config.toml
n_layer = 11
d_model = 192
n_experts = 32
experts_per_token = 2
d_expert = 160
d_shared_expert = 0
activation = "swiglu"
moe_layers = [1, 3, 5, 7, 9]
router_score = "softmax"
normalize_top_k = true
routed_scale = 1.0
balance_loss = 0.00238
balance_bias = false
router_noise = 0.1
router_logit_norm = 1.0
init_std_router = 0.0141
lr_router = 0.0016
vocab_size = 3194
norm = "rmsnorm"
norm_eps = 1e-05
tie_embeddings = true
optimizer = "muon_variant"
lr = 0.00203
beta1 = 0.9
grad_clip = 0.5
batch_tokens = 32768
seq_len = 512
train_tokens = 348800000
steps = 10645
dataset = "wikipedia_en"
Below are experts of layer 7 (counted from 0) of a mixture-of-experts language model. Rows are named gate (a neuron's input weights, with its number), up (a neuron's input weights, with its number) and show model dimensions 64-127. Each number is 128 + 32 x the weight over its row's rms, rounded and kept within 0 to 255. Numbers have three digits each.
Before each expert's rows: "gets" lists some tokens that make up at least twice as much of what it gets as of all text. This comes from a sample of Wikipedia text that the model never trained on. Tokens count by the router's weight.

# expert 8
gets: " |\n", ".\n\n", " that", ":", "==", " which"
gate0:131106081121110139187119144158113101093124129107068110075183158115175111081123166098078123143107117130124138120100152135121138130130122137151125147183154107115106152126097135125130140112196130
up0:124073124122117142149150159152126167129117188144070140117161129099104153113069129141058160125086142137226056079152151102105109110107157103151091145161165130175114098101158180090160181135082168
gate1:088137128091147130144137087188115047092147196121178121128136101162184126094085089144126176100056136173136120090106127178153139102135143086113156080139091173166128100066134096125122140095148118
up1:120157085079199119084148161147075069084169120139132140077066144166142122132186141112132144153058116030097134070130169149089131104118125113113161106123103136135156154107197084109123123145170141
gate2:069142123126116151123171077091138157175131164151150099037034085063113150139136177120124165107115122062131117120167138176115147096111144098102127153142152182106130134137189193105106156118134143
up2:179140085120141132063119144129181114126126183138120112061133119061081128125113168171128111092077150075187151092128138162141172124152120192134105126137129099128182095106143154153111156203182146
gate3:114177162165128121131097128130132129113150133072104146065154127146139104157210089140055151141138123201092158056128133179084062209094142154187164174120183147120166138122109084069180131108150166
up3:113138137116127099166081132174086087157137129078124147066164146160144121159196125138141207126139108151130199087122113109112082133097184117143129188119161142098156109184139075079136136130069090
gate4:054138106144172163094155097059144129085179111140173102129132103135147132117127107148136131126138042140116103153084181177112126146136155100118127126105083120071148098112146114164129178102160068
up4:148155116129117146138167162138119111137073105094141214158110123114004157149075153118151103131104158135088128156133118158102100089110143152115152141115109119140064158147121121153142129107182112
gate5:148130117125179114137165137136143199136200205065142111104153129165133158132114158158131168128088128157205143129112114116098174122102149121131095134128108139088123137094155148108093127126112132
up5:114110145109086157122134132135091126105113178135136188134126148110146091185155100096142130096127091115110113184142146135195147080135150128175158182159155123160154067149076078116121134121129138
gate6:129116138053091075126162156140170155121118141110123110161124128135050114090186143108163142132128167063121088086145153108125184206117168209087123148184149103111134085127140118178154141128081067
up6:072167154158187111092135152087123130064086107130138143127135121130154105198086155132077090075086127070092119127136130119167135099172124162103128117074140108129128127134098166093161120032206125
gate7:126124124129129092160072126183114119112132122100103122154116143115139158148142136125166137206133133159114176021208080121128130112129128150139104161134132166101150106172150124151128064215059097
up7:178143100187144204125124104136096123153131141162116190179177068106159155181133065074179130156122129144134062187201118142195130189118118117151194190129139122124140145177136140132126124107137106
gate8:146117109099207053148152133083104104123080091075178124191137173099124135109168077083054083088159187121135134094102133115064183109150183144166116114096134123151110128117130109122120128102069134
up8:119125103159129174079136119184129139186189147107141117091103106170131100109127165211192123128127089091173100168119068096182113125125115145126147084121113153135137125197107101147147130158167105
gate9:137097176170140185133166086136107155131133134138138134134160112152108193134111140129116165030075062098152125124172151126137126125161156152098130111122084123077130161152119197172062181145093135
up9:125107164127185152139146175127186153142171126189133128162166170109132083135119084110122131136081222136129178101179107130081107156112134154129080089087125151145129102125181098145122185168093152
gate10:076146045090109144118025120127154164175110074117089131107111137100099156155200132154110114119132146107131126171133131098124080139130094106136141106180157104118154075112107140122111156154192147
up10:124149102129138146194152160197107174230090116122131132130129135140136132075166165159128123148133106131147090159090150145179125125101132118115075152114197091123146111136166165102117152155099132
gate11:133192139171168110100067134139126126164138175117118072110128146130172155135113173154103105100068131116183142157136105069098172227118138171142130111126173133169096111133131118110098117168119174
up11:117085119030102165125169128115129130114127083154172196152175102102092086113124070092175152143177119116093084122117134166181092024145121103122104157092107149116139133125076129148154133145144112
gate12:147180126131143156134094191125089160101153184127073086131179092166130134037121111146131134118122131128139127138151129059113123172127108089138102147125153138091126087137148136159131078076124114
up12:159100137128143050229148115135191143135135099120124071135102123128105162175127139129155139215203135136103096121131122187130134069154075137143090114129078105065123172144131129148106160104091156
gate13:166132132125199125164140115097100117183200154177083121175110100127079054108130164202095084149172117088122187141118096156157151172133121108159070074080075125118154116177153115097109155090127155
up13:108086130153084099181101145119129167161067126102160112068110134146090175132175161087192182158122128145148095157153155115112105120154139098134164206161145126133149131067081192136152121137169127
gate14:124153121146151113120097131137124148169141156100059085121101160151130149112096174154139126126123127112109158099149132042084132203097162116129108092171159138175100142122133132076077142146130125
up14:123152157167143039118109130163152160133121181107098071119102085113121142110099185188115118127082158157190126114142138109078141248127124116122172103128174077128105134134144131108068144168067125
gate15:114118188103112114169158094064062126171146128099130128176119098158123112099144064153084080087151093205135095117131066106084134119096120144221082123127100162096130136137150172177180189120136086
up15:134143102141124170155164172125126116152134120090130112100132128097128126114162120162105111114149113166115135144195162156117120145098130105114130070100113091164139167032166131132161104141146135
gate16:122150152163121119150147040162132138105195123147062122116118127130127110138088128183108147198138182099100122112114081143072109200060106105163164189095165092102132152113159160099140106162111125
up16:095177122174138147126159121128202148105124142133123134115160092140147136166028148126117158123179187130147069124143123216066171092132131137051121147127200109083167120127147148139099099099110145
gate17:179165149147152129107074125144064116043107133121117109147126086139125089135196177133141112147147165112129115133088127127131129176163153113147092219115169053144063127108116111114137169091123118
up17:148191123064137114106100087117088100105146167155112146144146110127148190133133123129106099138126128129152119163093107203114072084036121123150144162147102104124128122096110066125097072064077127
gate18:099080110153140091159052063169090095133127113157091132142126110188184115091132091107176152116117080182120126159130143106131153128119119137148121092158125148055162150195109125134220112126126155
up18:152140082128172119146155104082119194120131179123186055129169089174063127100125142131139111121052110134116132098137071054181072113135185128139091098095088114177132133144132132157097122158146128
gate19:099084169105139162152112133144095117100056129142171166216109133102159103079130210123077068115175122196072088188110137097127120117071122103124090124134134170128086144127122144115142120124096083
up19:165186112120133082137129127135088135128117146149099102106130149157120157116104166168123076154131147112124099129119121132129128138136113161090131209122143127106125162102174179152096193093123122
gate20:194116139189128068122087101115188098135097092155130105127112165118116158139108089101127103162147134112130102054106120146132110121167108127118123171152159126152065134132139131106146088117181153
up20:175127217103197119095110095114125140122097133097067147155092135167109134105108154120147116077143107155138193090176074114074134111124102114145116122051175089156141160125116157000110131105127060
gate21:105124136094142129117109083141137142158141117099123152147169201122084083140164143169070201157125078118118079130130081122132105192131111146171064126127086083094163138120109115132095130079140145
up21:162123095157129157079147108126073114113069162166078126137080138066128201140198146164112119147143129158144159133115135182114130124130121168109081077150135182106146085106184149106171123118111120
gate22:128118129144131159115165160178084141144152053195044104124116127128118154088110078162066131136087162181128142116107111094078134108145077156131113109090124139064176119115190188083037133062170175
up22:121070194170126109162141146143091131123109128090081126096097122160118146124094133112125108158131093141172068130169125123131074128075072095142125180099079122140095101136141143103100125176130141
gate23:149118061116148036076162093085199154137206123173076068229123172128113099104154146110160163134129119070145110129123158129086137128132148136160146138110129124130123146131177124127124078116156120
up23:065161142129138154132116149143133122102028123156166125127108116125075114145110049142095136123145126162124132171128118136115112126133072128159111138094123148081109079165089181103100170128086172
gate24:112128120092162110098120194186115135150128153129136122150129151114122112116087129143115164154191138144162131143118091097116130221167095085128123164129081135117133100157074175151126154139140108
up24:108117099197094096087138111135144131126119123090135148155130113125124115128125131093111114134128145128160081109086133130191152181127032153129095154130138135148082129186111119114133177136136124
gate25:124115139083071132130128091141116106099094153143130120161149099116154129124122132147163155151129129141120159136091110131124130180132115091088168124133128094131137169121126101134129099182128116
up25:171151142168122127133159115123105147118123125063144202160187180089118119131128195145227151129111134199158161089125100153147188202097101063164122138106151111153144071179129137137200156131138098
gate26:125190143119102167104115145169154109023181188133128133148154128075106116155154172078065116156098134150089167157114118127162136152099110137188120000080116157162087171090110150208150144131127128
up26:139101075073111191147121161117124133078187189150129105152110149099113128128151077121109145174071154131086109146099137130203120131100131159224117097123137136180087146123141065186135160087088127
gate27:144172129162203133153127131093105114102134128130122189121082184146107145101132124093163095180101095114126161182127089133124115173181148150076137070129143175139157118132089089178160188140117173
up27:151096120135102150167103097110057100041160180129132131158112112097123125127103106100125167112146129132132120147084140107069138166088113159154107125121134104078168173139089132069092164137188173
gate28:127164094143104142155120152099064095115127126140099085159126121099182177117118119100119169205127135130140120168109120142113113124159126083145100136115141122148064133161185074197124077127131130
up28:148135129128130096099138122114185110167144106136176125114148150156129036139136126127155142094149129092113121141164192172153187111133147136137116132099128145124150124137124108152150126120104128
gate29:176145112131140116149110135106124178144163131121128139116117095145084155148131142075134181105122084109131135126102178149089105135183097146139125128098136139155115135125137181182204227132178125
up29:100134124119132159116119117123105156044110135072136143120217157119130123147116146138113049105119157136131113130174086165163110119115188106145148148151130125145167051153061125099142130090113136
gate30:131127139121122120122116066132081067115190135146160140125128149097210125149113147112099114154112120126147183101111128084103162107142110127113133170096171167126175156116138106170086131147146069
up30:098148118129151168101154138069059154148042103132128115092136150155121127083110205115164099136116192122150080132134120126123112129106146201135132111252091157093083141135111120132114124100147191
gate31:115177143080162131135146143080130110191198197107130112058082130083130140127099185096129102166086073124125084128093083132091173152099148011105101116115149162095099119079166121086148111153083127
up31:162114168157163110117106082141136150125125130122128163088128157146084137135120129114097153119121117130125109125159116207164126093190136099097102087071137132115123149080108101172136198169147143
gate32:098192105116106104119147089108188102177117129141102181101089075147160062102199117112160112118138141107148094116122155097120130188153189177144149143145140082078133128158157098123131114133081138
up32:100098141084109115131169122146168110149131172103130126130091070125154093161145107132157139159089088175144054128161135130114172130130124129135110172136121128198084085165168146147089119131122084
gate33:183118165142143087148062137126166118102071116187120092179124117135145167102097120147196149106125149090077124121082037138178174101091118148170128146137159114097135120160120068144170112085121078
up33:071166110095094114118172127129124126132128179122126124080162113089146150130143114160134076134119114174132168107131148133143050129112178136103162195103113158103074159154110172129179158140107144
gate34:117211178198087091140180152083132100162088141158115092141130144136129108174112128188123168146142128115142097125148132129089090138128131117098162125101131233126176159123144120079137121128153104
up34:107117164118139147123129146179084155139068139129130144146127037076111108170100149153162122119180143140128125125205146120117116119161144160144143133137138192099150121132183151119132103154154132
gate35:090052079111127118109135119152106103145176130168125097090171145163105134112169131126122147132145119164039120127092135152110136127160114112137121082177080128100136144127095155169097160152081073
up35:098155131092150109130128120147081142115139145207127158145139044162094082121169147122147155118131113089109074127109094140112132122094140123118109128177088103142126128106150212198155197133110118
gate36:147169082108084102142086210070127125104089171121122158134147112130149167141127139140120123120149129153151164168120089143114135143082186095120164141125107104141099092096157152114129083151101135
up36:112134118168138154150163134117172128137136115181086146104100160108067072119131149068124078142127108142129122080102108162153102127085129142120140065168153154100150164148112104044222147160178005
gate37:067120119107139106119112041152047158116082132122123131101144097158101135108152146107112095180110113133089120149134159106140076157186155118148129120114192125126073121133147162075140120126146191
up37:054130116140174132083125074140155167161026160061087089130091176120125131097146192178141089154142163133128134158181134132149137130098100131131140107176126114106118118150148179120160055156163176
gate38:143111161152142134108103132125102107166096134109093111119117165124142156141169170177126107132139116100137091131143113059119136212140096161126127071104160129152130133105200137095115189126115175
up38:098170135136139128085085132126123104157146160148163148120107186133138128149131207154103127137132118172137107159102115125126142221180094133134178054126130093119116134132098091127065128138120151
gate39:121130121143130131113099167075129143106138103091184195112156111085044119129136126108129158181135155017104115202140089102154096120090125147061090090105151110184136167106117087164166154135127143
up39:115109093160162150103142150099152080129126127139138102141151150127071050138136059124140115131112168069093083161134088115177216154090113139134128113114123122189147163131103134136159134150176128
gate40:117090137100098122127128135139123173115115147104083202133209120144139062150125163166071098115128062099133124074086145157174141242120152105134082172096138149167140161119155104120126152126076091
up40:097231079115165147145113086063104131174146128146123135163086122198135148104124123132181145129191170175128141194152154048080146110154170121116111071161154133118083152144124146157147126110102142
gate41:127106088128143116195176080127173154173145144122114149114084096149107102096171111167122146176108144149133124107066088110142082124129159108162173133121150133178131141136172138082133152118122119
up41:114125129102137159176150064149134112117154113063166187060138132116138127154116115192137151131113095131115134160098045123088139158090120127123096131129122146165102113134156229078163134075140124
gate42:121163086184085131195080149121131220174119133110117103117100071104121146097101126142154118122129106142132119157112079138124173119126101099123160129124195133125155122135177114119117072142127100
up42:128119111214189114129193084145153132097116165137067108117080111093107122153129114038127116134084138171067142083086116138132090165139108094119146142077135072126084110189112140146116114113079153
gate43:117127067094096128118127152168109120222138154155129128148133105124108138124175142130156129121142161128127142133131110178153135140036149116130122146064166142162145093101161163138143106106087159
up43:131125130123128152121133068199146146114193108192116156116118142127110154106175168128119120126086134073102091183145062153194128136129086039128091148162152108159079178071130078161127177181169115
gate44:166140109132130170112150129087116107111140129186127136163144174111140107149172130187161133181163140108131174114165095089138112192127092136101135131116146100133112123137103152061216118171062155
up44:152125174163183151123120087144180129142108117068138194118113134157152097099149112128160105123126128122075093140098166102199131181090096110106132122190134127110140109138120161145129125060098122
gate45:122149083116139170122187177100117132129189176131154109128122093123103096149127162033138188149137120158160090100121080085158109128131150144185080125133184110119117122115192126138130156118155094
up45:094080146076125170102134124121156177125112164132128115113173112116095094090088146151104067120118118071108161197149158121131121102146088112065105150135072147144149152140167119153148129168086121
gate46:110107155129110104131092104077146157130124154156178155064185138128149107176096139128183181149093156145132115157113155081157080090088142090093182171066103111087095128121117126147115203096119179
up46:132088127099071079058125135127088147165079129115118189132116081084132205115085112099138143204122214130170098155100100089095175124113130119151113133088167131128104100090155172158117120124169172
gate47:107148201167175134144153130140146124158131149104115078094106119113185163130113126140105144121106127109187142129116137121134170163147106121151085137140152086151114100127128121130074093126097127
up47:131149233154107144081071118133161182181105112142123128123114127128255080156080155155122151127121161096137111154116159103128189150128126109133150075132139126109094137145175195066127101129119119